Experts of a small language model: a softmax router.
Below are experts of layer 3 (counted from 0) of a mixture-of-experts language model. Rows are named router (the router's row for the expert), up (a neuron's input weights, with its number) and show model dimensions 128-255. Each number is 500 + 40 x the weight over its row's rms, rounded and kept within 0 to 999. Numbers have three digits each.
Before each expert's rows: a language model's description of what the expert responds to. This comes from a sample of Wikipedia text that the model never trained on.

# expert 47
Description: First consonant-cluster pieces of capitalized proper names and titles in lists and credits, e.g. Sw(arna), Cr(iminal), Sal(acca), B(rick).
router:528544508523465548481493476559502471434529553525533530483498486483464538478484527533541458484516408536443539523496460470458536499478441442444510455450498459468427542480447486454499569501554525461489490511444497483461486488455464467501457452462498471586460505489597452520538548522509520549471560522568539513532506571428430458503496428464454544513441438543456511535537551456476536559537
up0:523569491571474539491496425494416481503513580553527528455490464473485508477492443538429449540560485547379531482435546490483528573415418451513458483442480488445481510462470466434517510498505538485473521582487497506478553477534474455557482451473557469517480535485522456529556528564483547538503524530507474529508506562524478427488520441501469525486536481540525523542505527426473521528550
up1:515549495544475520480520464544497491544530533544546522458512504441507540467452501536456515532559497517482502539467570475415501524482482439533453458483446428440477568483503472476523522538546557469454538536489446519517536423494421425546418434476560458486468537458519434528545501554495541561459534610525474494505480578495491495502531452501454539482513487533504519571516526500469498509519
up2:589529562481429572434488441509457528542592486506539551447522464494474514424493494493494467569530520539456487582468499507495529520433440436513459443402518410494547531494554495501470505460484495512507468493506526531521544507412441511521525471519522483509468500533468496564527534515546539554499639500510478474556445552483468468489558476475505510458501478559535456542529548484432464598517
up3:552560446469471500513480451511557520469531562457508508433576461510527490494518464543460494494522432508466559485515487461508529498453454415542498440473545476456560530482490495405511534438517519480482574468505487512495566454435492460512430496464516494607486487541492499466543511527527488539490443515484500478467518500515508481474428488462532504476537451551442421503513550419461496556534
up4:515508437517432510530517406531472504458500459512498468487498405477545467540469476549545512484536521519495545453497489446495536498479408474528515449506455436496469509452484489464549542508519495510515537479521475443499501488443507453502480466498516466546557468546494505470487544537555560556461531522530511539498460519470494426481548472474433512425494462509401488487582527459465521518524
up5:524567498514479523490484450520469526528547516522520585483467508462466549437460442552500494545521460528439548537456517470469544562471436451545471480430495468447536554481466495466517461462486515453504528479496512521489509473494452457581504461486500452525465547477498476514541562561503571487483513525522435519511513593494525447504487496497474519419519477561498504561515524447492515498556
up6:496536499520464553403507492531498516485552539513524540454516458428478513461430509550545482532547527535501568536459531514423544512467467441546462462471398433448525540478504450493480453522509499472480562498478450486460524486484444443562477451463508482475478504514480490557537549530443556533451524537510460527496475590502475446546529487484470542481497460527547537521582545460470552517504
up7:520566518514441533458511471547499507496542553540533567435537480446472559467458491559496499550563492525477561526432546473452519543475467462512476440489490422446515521456499469442501495527508516454489523522464461522472561462446453444563450411480556449520482521500505455535544542563524544550486551521533479518496494516519470455522512498453469541442511459556469521539565552476441489528523
up8:572562483513481544461504496491523472500506478497566479476487456467551490493460442553521469464499465487437532513479509448459526533474481498570451499511424405453528592468456516443513500560505502494454569586462490485511513505468485486518470452500532469555519533502499408504506591559495527506496511565487459470510518461505462478544510463479512526506500491540481538512519543451492477487589
up9:538576527502518529441527480584486459454510485519502537479537500478536486461439435545479497539574448509431540536450582491438514488520485452535483474499397482466494567467463401484555482498493487454412507464434411501503540487462433462562488492536548461507475535458506520501561513563463521487463553537576421518519478523505520463481529442475412538503514503480482489528484591494426494507590
up10:480525494542465535470524431492509557485603476487514574412434496448564513455451551562471502556558464526496544477485535507488508558496462414481461417479492465474479539489499504514482473561435538504493540575515461435481546474393449439525470430470549407483486521500468473534571566513508506554416525508557485542518551563486566507497494521488439542493449429569438472470513528499471510590498
up11:514549500555461538465520453530536519497525533553559532420500472429475542462466470586457488541551491515465546532426549486454537541459444445528429446467460443463475545486544455469521456523528534453426565503454438465480551454489457445556453450500557453525466486485534471539527543552520565564444541536531512495516476544499504486522511490466434535462484445555465481540520543479454530566549
up12:520490515507473546464468522484492487443502548626552542457592478489520515475456493526406531533519490612405532523479486438476551497499524421520490473470546451465528518468482466410496524494442567482481523531482502490498511423487473457513424470510499481487480439543467449547537476567505531548485504577520505481473546508483482504537520400516456520501519535520524503515550541442501448522519
up13:564516633534532529482470495501467514496471523491494607459483472476484555495476508512470508519544555522501535485473512485531566511502402506500488456496448483477452493507476517452496529501523486432470501477449493445481514459481470505534477388456539481563444518497543499483531566501565520529475535562527508487550447603511574505398419446497496600440506414533452482518522496475512519538526
up14:486552493541463563494539529522495514417560455468557516416539430476476498501495438507469488504474492501455499488475500508516585502469488488556441423464455500453529544444510483475547429549414571502509552484503464461485486464520519491503467507477497467511445489488442505599574521492511548560509521553472494477523478540546502494513515439482500524475502442494476488549477501426448524534556
up15:560549546502495532445514456571496536488575498517546582434504470456491534444437505557473484538585465529458560510433548514420534565454451460523457462466468441431501502465511449481490485490494505477458528535480445495494548457462452433543436462422541473491472545468465465555567557549464564516452528580540460507519472573528523442537518490460475531502473465532473478542564550473451521541515
up16:538550479565458539447532478527494507481556541515543585442524485472494497472451483581467472539554544538472577534454538452463523558455470459509450461470490452444462552469528471444514465548506575478444528534465447499495554463419489429532465444471553492502459532513509458527561548551492559567432538503511493524503492583516486454515508492488474554518492448546471528550532517486471489524538
up17:543536513509524552476520487539549513506506530553509520468515493504517526481491419535486504486520479545470513583458514490461481460497479504519446497473483448501490578471468438503564484504488525463477552485450483480509507376447429479549505446463500436584476547488531468505533559593574512535449564480574471515540495540514544459479493417469480554430479439506448559556481541456522583532585
up18:535497499599486543483523449576520530482579478569502505484515475480452549476510475573475518525530475550457509512484524475496500531487441475463397456469445483472462524493476503514476466553483506430501485483501469482481534496428440463540428452488496441475456448487571496520523553510518563491393550536557540536540395586486524521430546521499459531434477420515469553533508529475482510556533
up19:540584537518451554457508491477490533467508540524534503477480450448502506493509494522423567495525500558468512532457521451458486507450481456512481460529500498504538551488466473428535515533432516525472474509496455526480511433508502432535377493499538512514457568519539488514548494528497566540481523584545474474501517518496488458488512377514472520457536531510550531534528626474502562507505
up20:516473439441406563488481478542532572503512526512538544481577484468537470528437481524508491518550509572448564533490521543483542529465503442556506453478528445477535549484463489492477444485459550478478512538475518499505575455425513445546444502508492521561469452532436471453524501531536511518507450539511499460546514520502535500539552446494473505515483554534445476554490528434513481538518
up21:575511463507428500499449471508490488469488548564486493467564446499505476491482501497519487532549512567464549574505516485453552534490477386535517498506481455479546505457485474436529467504423475485509546536476528545480535479400506466518415507433559495531453475518482523549510503542502485593542531501451512467459560531504494470516499467503492485541509490575448495583535568462498492546538
up22:513522429549462494466540429527516531438504424482547541467524478460464504506405469511517524493531473510477534535502521514478558510459467531557487450421432380506506593490456503435479510507470528460513494486520498463547510431480482470545475439447515525531546495504543442531528585552517525530464564565503497527496506534501478474529461453475466538476454478470462481512553451468494528539512
up23:520507519481483514478540545559509489478497512519486494490516451460484474480477524542510466485584470538431540560480520462481559535440416449527484509454485474492506511470543518437492460457473517501459510513432460535492562449468505443544480464409560454529446488559508500589555507530468526504436517583487466548530490597505484376479533467478484535455482456528543543484525575486492553530589
up24:549541513534432529470539451541475531498548532546564551439462468453515539467456446560460477548571458535442514536438542451455523543447450465502414463452464467452474554473516458492524492547519554499451543521447453465526557446474464441576476433485554454507477527495512468546539531505512531576433536539540474494551484552508540447516543439465494608489482453547507520535508519479497528535560
up25:438494497499438574456492473553514544466524466536501553491540504476437555445488520508458447516528516606450553530465526494474559491451519452544483479497538465436544520431516419458593509536515466448465497575502483560519542521491425485509491483500458467472481556456412527518506531518540505615495548519514503602573521490505510477607492454470450477487501471529470489598504481478524555498559
up26:493531511525479554438461510511533545466523573509550538461459487439474568464498375522483454549547535510482496551421468531455507544468533441513501411478443482471514543485469425485463485544429522551498523506468429477479516474498485463525455470494497493570499569484517452550550469491458556631493561589521480455513435504479483487517512486503503531483537465564504466550527508478498564527506
up27:524520509511461511447512565507529572505519508517596508483468438489523476490467459522453552499530466479481537534501521438435567492497524479531477417514438379460535549467529510501537441527441534439471540517542489458581522482475455497491459436396530488584565553518465477469510543478537478506450506576493499420520452482489424529532549498464416521432579507545480435544494582459496536493494
up28:520546514570455536438518447546506500487527514536534552429497505426448554446443471523478479555523461572469565516478556472448519552466477409500445455453457409444491523502513437473507477486537530479451529494432467510512574428497474429560424453519535467489464562465466425544559506523474569548448524559550507563513514532479454468523487512518480524533480458523527479535542543471458488533531
up29:536564468576455539459487456538495526472520534521552568427506463436493549462468455569476482522550522535493540523443544495450508532459455459538491463461479439462533521463516467460524489495513531483451496507480459528454552470483455396574423445471563476495454541485529465494575523571524563541443547517546439508498510557486463466488518480501471547460513468555472522602528548462484475530510
up30:517494480514518534545508508510493552530533583471519533457453475465465501464431492493506448527510522537454562530458576420422514531508527394537493468509423520477520552504492449496493501516428472484465545480517498437525499488492477439583442426484561486525498534499438504491555570476492551561475485547523429479513508491510500427504494461513497497468499465619511540560489554482392544494522
up31:564567523578480574476518449550499498460546520544535551421469491457470510481459495535454478552550468543460522504446548435456570557452466445490462430477473435443485542481501438465501500505529554506465560534453472477520567444479482426563461455471543455530485525497491480525564525551510533538429549528537496562510508577511515478504493476491488546511489470522535507547512548500472517521532
up32:514550479521493482437519470502517484508535496529486503463491443496525496517456465526513474491526473529449523530491513500453508535383461447558431512460436480471490499492496471503477410482503480485432514505471488519439537464499500469524512447453570452574450521547526512514528532577481500509478507534527430535533481559497560403480516408480460535456411444546528566543472509472523576540574
up33:497515465473488527413586504522573531505546576556500548465460462454484539473447500520487507488531480509478525470442523458467531560452402528514439442455515456434503539495487462493499503519534498437420603504506502507449545449452466452544520447483568460529533476528500461490529520515601516504443503533553432566554514531473565467478463481462495561498435418549497540508500519492514533551525
up34:562533487535450519462506455511535531457552552600546562422483486443460527460465481546489510563548477536454569527471537481443549535468449475552438467447466427447500548485499461461481469505510572448482521528508468478470554482478459445570455447480511463519459540465529481497513562576483561541463565533552461543493509551511465447533484485472487532475501440530477502567561509458496466527538
up35:513548527500517544517561488492523513446520592503521558459469491388502591506511522555511521533560481504464499537466509502457473545483427476518494475467490391468535516461574478449490539480482510434530523469536449464513607446489468490562405472473580492513493537509500489523544518532539553509423501539483494518515540503496538476464488397449434529456535455486462487525520540456470483545488
up36:501509550483471553430490554500410516442501503503542497505544369492479490490474446599477493505503531505407556546472555495515536507382488543555459506530447432526525530458479490495529510484429505444460539462475445480521515498480480526527464458520503503553524526503490457548554542565527514444453477564530480483495511551511433503481505428525467585419510514555561541520543596443492518481556
up37:530550518550501565459521442548507505481545554545542511444478453464487526485465483558482466531550464540453561537428540447449580534446455409520443465471462453444493535480528486476492502525497536493479547517461440463479548436498462440541447455475573442503472498480515457573541530528514549555439562545526501498546505538492478468517492460443489531497518424523475497532553550468444523540558
up38:514526447502433459483496458521540459428505521531504556498565458448472441528491481585511506482571554510474520584459488530456495594451432537563533493448461470453545533469498519486500501504415464463441488459428441530505493494473509488520472510437610475539521502533493433490554489508528555488495472528503515482453462478515466448516494508456487486440531484543475504546511551504466538566511
up39:538511467504441486475488497494523445489527523539540515472436440453488536523495494544535541506569610516459584548467506540480563534464412523538479481469422478508480553423481504452511512484510525498511542488476479498502506443517488441513476502490518482551459513536456511510492521533570572543510525514507452474492494523539453468501480490388470552417468514543451467539631575416482541499526
up40:541549526574468525492510463496484507457525477552511558411447490489520523507439524531399513534513443542473535542465509502504501541489504467480422452480525475472452569488471504476464504498460556490500505549480454446498580444464525427509497444479551420494408545506455485506527496519499510503491571533575541482514529532496556519510500485459411600475488500470477468522516573488507531474531
up41:521504532542484550447530471557532505516533513522522539427516485442517550460481488571458463577540463494469516520438545468475571571462495489513456444467495468459510562468508479470507457545514523468426570511463453470490548459474459445607452459487531486510496488468509439576573509542519568517436539579534468488504507560504519448500480459493470531479473465509500495550509525476460513518535
up42:533511504487462517399540449486548583512527534514572458513501436472494479468425461570464505497535454502491547534491517360436552537495486474567477483491460418471476511474486503471552532557532539451502547588532446462536510461475464458517461426467534521495493528494497515537505526484536572453434486604507515491528548520506437472553490455516466561528510507502490525549515468470484500490530
up43:533557506531500534452564430545478502524539518561548525457485460480499547478460511540443428555567496540462514525434572465452546539477434462495460448465445424432459560482518434475490509529502533487439530502482462466514575444449443461572462410464559435483480550436511469518571552526528542531435496549516484505507491536510506477489530471473479540482463446518516522561553516481473527516526
up44:561519503540514500501585437528607520498506537471537516474503469464587508475439480488453562503540421538438511494471486473472529455474461507586494401488538417496435522482470494457532503504463529535516497464486528492545506391480466408535494438504502473617489525518483499554514489433559545490470489511594548484517559532510551464482516420465423536458548496454402505538495541467463490506548
up45:538549507536463568445537448530509499472518546576557562434523487467507544467454475568466475549539451530451513538439557481456545546478454458518431457475465461444491555486498459490530496543499561476443539540472457477461555443475461450590449457456554427497473519459511493560565509539534554553468518528535469502502474521488520456490509476469478538499491470530477522535523555464472497511558
up46:503595515506535581447534495489545533484540485529542503469526463504498489499495442517499487479518486518465499559487544419467516504450503451508469486438474517471540567486493469474504506511481466396451609517487475498507517421481477485557497498491520420550527541503506469553522523561490491497463457565479515448533479547497482477451522374491496565420408439541582521508495559475470547495589
up47:554544523527489542468532425528536486481522496522515540432498471474487551441470494559490472532560472541453517529411573460403544529470488444508431466491431447469498555482533449486489482489499536524481552553464434500484568447474455449573445464462547439509480516472470488527575511529507551513473518569534489461488496565512523453536530492471463506485494452537484507513553569483449518535527
up48:538517489559495525482534433540502517531567529545539533443461450460480548442443487556493497559542446536455540519440562469465519540451442454482454442413448443475497508477550471508512479539481555469467547552445455446470548432477461459582466445440552446515462528508518498483532533554497553565438568542540467494537455573509527442498532471489469570475455449546513540546545530472477558554498
up49:534516552511482631490537507571456506467534510515588532511524421439505455508501488554441489510495487488395562496469522384443530518458515478507457516527419501462555464481523505495490544452516537521500561491490432533518545479526455461549463452506494467512431514527546446459546484503569522497468485521533489572495486510514508482419498464444515568425522470509542489571493567387443547469537
up50:533527463507470528467476445513482537462487542563547535470518501483516492503459495502475525546504423555445559520489516441501547459472479468540441472519476475441513527478464480374437527486511514452513513513518481488510548489424475428557466409517557499531454495509491440456529541541539534572463545509530551577531495513483497488488469467473448532499497464480483486529538554476433486488508
up51:536551508562464543475495491545464492464585556551522574442487440448492526488466478528483454601550504525455558503439534470462493519455475474522466486435469447457479527452533481454503461542443553472485524548449464485450532463458478444534465454458525462513481527508505448543544575533431554561459531571558438499491453531518500431491532493480491499527493449515473508584545506443482496495502
up52:501571476544450540460519442550486512462565553550547583439535467441496566457454487565471490549547493542464543512468536485459585532475477479523459469488485447454509527459503455447500504515477550466485522542508462528465544469488482448562475427480560478482440505496479474492515555581524551544476530516541476553520501528518498471511503481480478542469491442545459514539538510434475507542513
up53:542572494524522544486526510512523468459518494539560511449571455509533469517466462498460503494520420546457472544475514467487565496425522456507465481474484492489480540474518483427543506506459565461484597496466456502479511469484530471502470500503506474551544499503444467488519521560475487527509520588508466398516475534514484483514510452430459527474512488527487546478445591473453463472587
up54:514585497533448557511525435529440491477568567563550580453465469455486536455496490529480440539553486558442544489430560513448513515484437498561459485457474452456522503438502459450482495524485545449486500534506487484424543510471474432543473459482553473481504497498482486502578609513505544580480515527542485537476495525511488461522458470477500518482515460556511512570542520427453507581512
up55:505493503511428595483474511485584540450484521559528525422505458476484507463525477489468454536552456573456516521482512500460528520466445407504501455479524442436550545481528480487461484492514526508480544503489499504464581470473486493533499455512520490555530454507509507520530470539504547566492467527559503436457495535488446502528491466524458484530519449560529511532519584451435524575525
up56:532565526523477532464537436559499511475522543538546543468483495469514530472447467535456479536580442531429524511463542449428515537454412479525421480485464439460471523476483458479517490509532555461457533496465439515498564436473464444553426447462577454512468527484491480515525541525506560513445513545571468522521497558484515437518482457479461551476519442512473504539536533479441511532546
up57:516543503477486570470573491504483550482555497548531529458519502458480475482446494519468500536551449490479503534480516488506540564443456479490464471388467458487533567469511432494500463504454560401458549527429466434480545455487438494507466488479474424512481505484463463581540508486479530554452488608496551404515472497491499436558488489500508521472527472535521496537529507427508519466508
up58:536582504497490528463467456513503469487540545581564548429465495438491541496454457557469461548531490512464552549473524450444551531501481465524448439485460418450507530465516443473549491504456515482467520482498499456495586487499458428546448439502533440529490543498482403534588561576496533534449533537549536573483490565518462464566466443479487539453521496527529530569524548465466483487556
up59:487508492484515498451505531515531584540513539554487535490444460488490499470471473527523510497512520537448583559475504453478482499437424476553512469420501511474518595455496491462477443482470515461490551504452518516490535377484439444516475457449516438510438540544526433568556539578518542500481497504495436452499515577519517429456559410492498521389517450542543567495496570455495497537577
up60:580501535513500513494517572567502517439554492485581514488529486471506459498441453561478491510519470529451524450488532424443521538456559499482488504488458511514459542483483484432490463544478559525438602492417476536469492464491507441531463501473516498509474463508488497506548474554529523544511462528564467375532440497501515484528541451423452477457509434556508491540456578488492528447600
up61:504549495496398608458547442486501515414519463507467536514509414451525474527497484549490444476512542558491490468469533481492505561361456466503503458472413443503524511473491419481533440492524430521458550478474449438478538476509492483532503481508558471558524562498506459554554519535511551535474515501511557527506520521504521457549480420528509549469487461539520501541586539448530616510514
up62:467556473495423588473516500537465529478530510501541508469560363459491508463456549578511486504537563572491549516458502526483549522458503454537516497446465406513538561445516461508500495510463485444466506529510457472482566473517513474509459504524527436559463494532473513565548535540544570547506528568437523488533483512507523449513469448523486495474475469519417566557586567444481518570554
up63:525558495541485522480535513481553613495549484518511533466457503478530489468506448517472501533503455512453521578478531458462518504459498449512479483400490511461527563469510493469517515496523513455483538522486472480492574388467421462541470464479491440535416537492531430491580520554532516525468470542528479488459491604478515499459531438431480553401519450548483500540471499467485544530541
up64:510557477524435584421494486524513519442506550546540464511502440471464586421467419516495512506502486519424585567470491433456579464458440488540487483496416422487474549476529458465575535598513532514444606547495536518530541484501466438491508462444505508493474533502552520559491533517539530516462553472497454545490512579488454478571502463493439552459477521512578492561510492449496481463544
up65:513491516495487484425536468503475547502519455502587577471526477526489506520467474532470493508504502504424570513495529482489535449524452487507479452534454436464461558466496517425524472492541534435472486456482502508499505491466419486554478394489535442476531540563499511545539552501594513527472515657533522409503457535501472479486557482477421506485513450520525488540502520473457515504547
up66:527497510548448545506496479489500546469531485527517474434591476455550497468508515514495519535563485539480479571469518487506539592446486467523468437419454449476555528491494442377468537550437518512508556496491459472489519436488465484536427504421519502488474493490478423571546507576534561597483522539472565512501437483497502492479447468507405524494522503495515540503505574465476490559498
up67:549528539505472549449513496529481498489558543534556558441463475434497549453460460534478485552551503550439590520450551467464517560457464454500428457484459446445512546482546476463508509556516543485461571548447458524516567444456461430547423449457519473525500528502449492564521511524456546585493545518550482468529465534498480457524509464460503553494457463547494528515546527489466517499562
up68:560563523532481535464505441551501495508530533524548559428484488462498513455474463561446473543562459542429509527441557464445532562464447460514431466475497452439478539467526441474516467521507556464443514503475454488503567476498445433554454443479576459511467547500494490526567518514512539531442540541553479517534501540505545440527491463476479558464500449527492488542557552474468522515527
up69:539565511544460554446562428549517493522504532560551533449505477460485537445458503543463487525528471520447537522460559486463522531478473417511451441498455436464465551493511460498539514545514527484468555510483459504482533444512446427582474429515543451500446508488527478525530519563523538557456518569536507506518485525488531461523499474456449507496478462570498561565550513465453493515560
up70:514569509531454541471532428550448500483535547561560579427480495466469502488473512541458469545549461510434533494452541489449557530477467431508450493470472424437503534460506470451504460499499558456473512528472472504441549489470493429553461416532533441510458560499522479482547546551478552537426575524527521559479512561535484461535485508437473521501507442529490501565521509431471471537553
up71:472527492552502542507513501491537520458501517575495528507507498492518498467477515545488501514510510536500592519460510437476500541442420486503450455484499468488523508482537427465526499509524571498406596513498475438509488430454443468544435388481528477576449507480488472517516540580545557511403530555549481484518546540501482464505478495483465537416499463552480539536591547431481550481538
up72:460543473541459578424520479475510520441519460594471564477446452477505459580499400547508522468533479578460558475486523474470587498457380487596497478507383506490532529466441511473470509486500497402506561557507452450493484512517466486528488443431553509471473517443501528566511527518550541526476500476491524573522486524500503496502443454452510531440480498527535553572571489454513531533555
up73:457514498509471544463556474570542551473569506516551551445485529449517517509471501573435489541548431474432609505474523492436543513487457482514482416474477476446460543498425469474532508495496533470467540563460440511459562509479490445552465442464586485506447531455518471461577503526488547509490518534544540556536503522502522461488468437492478534513530480505472495595502487505507519544551
up74:515546524520485546473529428540480510494536511517539548431509513443491532455477499571478459564545469536458547538441573483448550562512435457482456442462432446451451551476511459485512454514565548466435533525442459472492552460429466441588458449515535464509488517438495465528588521505539556510487540530534484509527462524507508446526508465465446542499499452560504530524534530502463504556549
up75:534538479551468495449504515517490540435513501493504468490575392468500489496455479520495553494505504489429541499496521449467509532408509478545484457462430481491490548478497480409489466505488487503502519496476486505424464470485494454512501463541547502530403516504570465568512536606437574521488503538535459496480524489509476494454556430531446527451484495456499511557525508480508515469504
up76:566562524533439541465475445582487560439567518553519554445506461445483526442467470565495472535547480524447571531447549486460557535458421469539482466464470425447507536477498476465497494524524537470426492514447461459503581427509474462579481448491543480478474522486495501501547542542548590523499565554578487532478464559500504460518510447479488512517547443542499483544570530471458532553538
up77:549509487516504572443532494502537609435521552556558512457553499480523507480497499477464534541586448556422534535452522514503507532449458449501481462470510448489523526485491434439477543512500474505495540518449476517483525484478507483484454480462557492505454519506465435530580492541475517555485492526499523500470510528499433487553505447475447511489489487508497500474533554460472550584501
up78:548540503499513466442541513550523462552516492540519581440508471468479508503489513534519478590498488523480559442482546548438544557500447489492461475517490487470479563485514513466478553525564490413478593585533424552544504489449481534537433486466511468493464516478537489478547477551490475532518525565508450541578516482520473480563442496412533569499444443581488540508480508528469514474496
up79:495532545533512533483528505545441458480539494477468568475487451488465553473533507533496377501491579532502484514478514425451562549459447522494497464462424429467586535481541455486412517558504417463441534452482474465439481510449472508599522467376633455511487531558537471539504516547569513495449502544515484511496423504500502436421528537479496548493473428487581521551523555452491531504484
up80:510557467490482534439500428466536517461522502497514476468553430447509487469482437543496526481515475571468540537494535466486550500425486452512460486461469403468586504455480458402556487480554478425493523461476478549552517477507468431562474466492516494532507593513495472490521556553567550496455510562505505552478539529476505454501468470478463505474542488480545513568519557425480450541538
up81:534534546510435543447512474500508541488561516533534555434488460430465562478481486544467440526595465548426533546476546499437532582430431433500430442478496442469498547470545459483525493538499532506463517527488445507521582421489453447557449427482538470531472532462483487562560497530494542524431510576543519491528496533516469475538497461447491563472497464566511518536543535481451551560561
up82:533595479557444519470477419546452527483541552534551574468499464460475544479483494573440485513536484552430556507464561503424542569447447465536468467450454433424501501464498460412499521512549549479480530500517463528460560471436461419559480439466577473526479520489504438498533555544486538541457553540531481529517487523514508436520478467522477545501492456523490501547547520463483503514551
up83:569546506548457553458494443527467472488598541527523584445475509444506524458489478543489455533514450496465533490443572469460570518451419466521434451478495446442507535463499454427468507533522529455487528516490474499428543462479457463583451468474555470546484554462497466548529544518534526551455527504565490555528488577519469455516490479475455555511514443512512511513568562475454532541562
up84:488571436546478499460581450525536532536530463576537527482483474472552514493503430524457526505538504524483531549435525419437523504456469448528480474473476473477490575492472496501542487498468501456479607476492458520524552415473420452531483429486478430501465542509456381538558531542558553501473472505509480462481467564501499493544540486454486534445485517524497525486471544457432449493552
up85:545538530538465533424607468538485555517559583510537524470465512471501537460476477544492489514550496520449537516451535418441549583464452443533483446469454493464511561503468482465504575514456567474437614555497472486479531417430424405540463448448537493519433485504525496536530502513538559554466560588502465452505497525498546471490500491471518587428513478510485479507524533500452543482499
up86:503515500532438559507537517486481521488463523540542491491552469477501522497491485523470515471522462528409529588468561462444504532442532387538506493470410464472545572459471462440522512507432475400486594467442525441505515456489429444513395475506481475512519454510439425522503533521565534553485469613482534436471469506478503501474494422545496516483499520542523547610533591411500554540510
up87:496528514501517562467521493497544624509542486480505550496550407481540486493477504479481526482510452544473510552445539444479505506402527462553494447423489506491504529459448505368490523572472437450480550518486532506475544470485505487533455446526526505550472540562501433529491584528506494557464444583535428542534529566507490461477504411502478487476413531467506510518477512425542582516549
up88:542550525528447544426520416574525507469523552534522541449530502455459551449467481578485487580550431535455549517477563458437552540488459427481457504503447468467518521464523470482548519482525540479465567511457451504493538482462447425560464429533551468494476541467503500517528549523493545521486537531562489546508483520503499482542474492454476515517498441549506536562519526493468525560521
up89:534548472524473534484513475523472502498563545515524590477496479462464527451434518545498514564539459517481549532442541492466549563478447458500431463439484438458498544483513462476488465485526569459474524492481453484445536479496459425572483460498527430518441538467517476502535532553518545533465535519576453552517481568531461452536485502441438550489494450517494495546586516458445499536521
up90:567533513567493565515562470504563518503554510545573579468493457452415510464448491557484517536549515490494523501469571483463518575484492462489410447501473463441475571487519490478511448545479545485470543490536427485505513433489466430561469442514513447543462506463554456532563514515493555511452536535495504515515475563524499510496501462462482561481488455541493569527544487472444563562525
up91:523559517551484559458507442524498511498533536546553563435512474456468549443477493542476484561550472519477550512429578443468528542484451452511443475475464484442463558476516448481518490513518542442435574509469455496487546451480452443590474431516554464526423518452515465540571549578459549533450526527558497534493486554508470465537479500465474553491479465513493514543544548464466507490547
up92:525476525505506488387483487478478553494505486467523542456456452454503561502522494526485481507560472513477580550412549529467581506484404492475497445514439427473528570479488525457501557575523476449449513578466439500562541479479416517553465467462550502546493524499526458484508562539614546516493564611534473510524441483499464480556500493471429543439506532528564503493535566498510602570519
up93:581535496490450541410517504528532520470545556514509523514571460502538488549470421514468408499491515548442507526464499484483505582431519476525473437493443510505472497485504421440501508448569478531439589554488442558438501485446511433528468481497565511592494514517536461495532515543467556519520477527558465444494498510502463426461526497494505503473494470528511497559518531491512529506542
up94:509547553503492573425488460516490467439515537508528525504544472500509513453480455553477496497546519546437499541462538467412576512503510476497517501496431464493491510468471493510541490495546492479473584536414468505518507450525518476535472515485554448556496524454446477511532501474469503539473523577494505477461517541507474430554494436519479519493483481562554522548500583492436537484577
up95:555562473543544563505491513487452497453541576498546487430528479471454518501508496518486525486502443487440541503484540461463563507425469464504508523523378513495513578476544436425450522498468527483477573504498440433474541372512475486536425521377489503521505540487479538483528504525490495537475508549511468474486439525538484459480510474497494521504501394476522506545483573455474428481516
up96:446536534502414529467469480501583525443524571542554525490547399464495536451467473553460517503540523476449613501526510500475520534435483442541488469477508390481561532481564491486547513514498520476495485522488504502571563482518555489463438459489551495527501572496472507507535458520435498521496508514534499452439535523485438528614562436476427530526539525577480484537533511452525531547518
up97:541519510531490492444544454497507527430494517562512595473406467449430553488469535536448535511500508479477578499479528522496536502498438434485516451504450433468493561494583442462518539544467477457462583484540479496529565511479528468519408443468568499529433521487526501488524467550484524515429629577479538459482512564496512507536474455472448576443540484516496508531492510487476582516472
up98:520561548524473534470525477565512541516541529558545544414489478433487572444443486571478483541544464514470560507441542479424526549453455449496428442455454471450499549475546450502524496555521533491434536531467462475478565451480449447553432447481550466492460495469536467541559518527519532572453521539557476478544484554474499458509477457473479529465500420550479526550541537459464503549531
up99:550571504555468551482512440533524511516537539503572510447509453444496530457435468564470455581541440523468515519441534448457544517456484452495450458429439438470475532490512444468495486532515560511434591529479487425480520392493463462560453441486518449489452514435533460509543537553512563576449573526544483490505503553491496466516540483494478566460488462535520528544533541467469517544546
up100:524570503519457533450510439545501492504543541560567560451466494461478562466452488530467495559549464571458559530441512460432528578482467468518430443478469469451491539473528456474511486538527552440463531523499476492473561461476460445556440435504538441498465537474500457512545548541483544534452563550548520564524461542517465458535505456489463519491490444532519502547549525477458479523543
up101:519533502535466554456544438569481516503544499538542542437511466466534539461458496550488470532555498521458540519430567463441554531486456493502471439476461425434488578469498444483517492538505524479454551560475440465486546452479458439559438458468574445522493538470501458539546528554539538551442515545541476526539465517490507465477491448490467563451491481526518509556530545493482539536526
up102:552541534556447509501515443553504483481521513520571559425482490473498537485467482540468478541535458560463542507439538476422547553507493449508454477501437458403465527474516461482509499523495539498436570492474449513466546454484476433534433467499564433502469514496482481516550551504488561531478530514507506505534541560468496450538499460462445512463466421553490531542553540495436477538546
up103:508568473584457530517523418565486504502497509570528561449544422465513580473468512526495441540534489547433524547411518471424536551456419512532431484489430479439534534489531500419470503482520534480456527534464464503513519488490452481511458439504534502512474484498458457524574576541562562496486528511488494518513477578485476408519484470529501518451523433557545542553562523443466487500532
up104:556537544530499517488542457564482500455505491536526519464487487450507475445464463597437494502576415522407560508468574496408531509465466457503496506493448467448494540473483434484554509488504546464472538496454420501530573442479474473542408491525553469509473560447463483515552512553484545519483545574537441480506455497517485454485518431491417528491480491487522534537460578484430465533559
up105:517519526565470533497529545495500530503511514493491557422480454529498491464455419526508502535518495513500520539463496519493457493420486459512461418458428443449516595444465498467524502496421526530476556495483487435519528426447452499530485478422495444533478540529496464524481535549488490535437500538559496427546517507508501490461479476494505581429420481539432512564510576470510506522522
up106:499558510478439512420504475504516517442511523574572519479536454467541538560469437558492451505528495488448532520496582397441537537493487451512487459487501453477502544471459467441592508498496530441460557511549486540512532509502493444558453430536494472453484505504468489515525588560507565523457514531478520549501514484477558498496491447500517520497570476497473526530504494500437490542560
up107:518558519551516524460521453586487488489517535540548560447492484449508514469458453544456446537564475537438548537436579437459548533476490439510454489458467436455474544495504469501501495527485526436434545498500448473492545456486475454569435449472543422526489514467505488532541543529484563527476534558524495515511510541509487449508452484485454534484502452546501504531519512480461541563551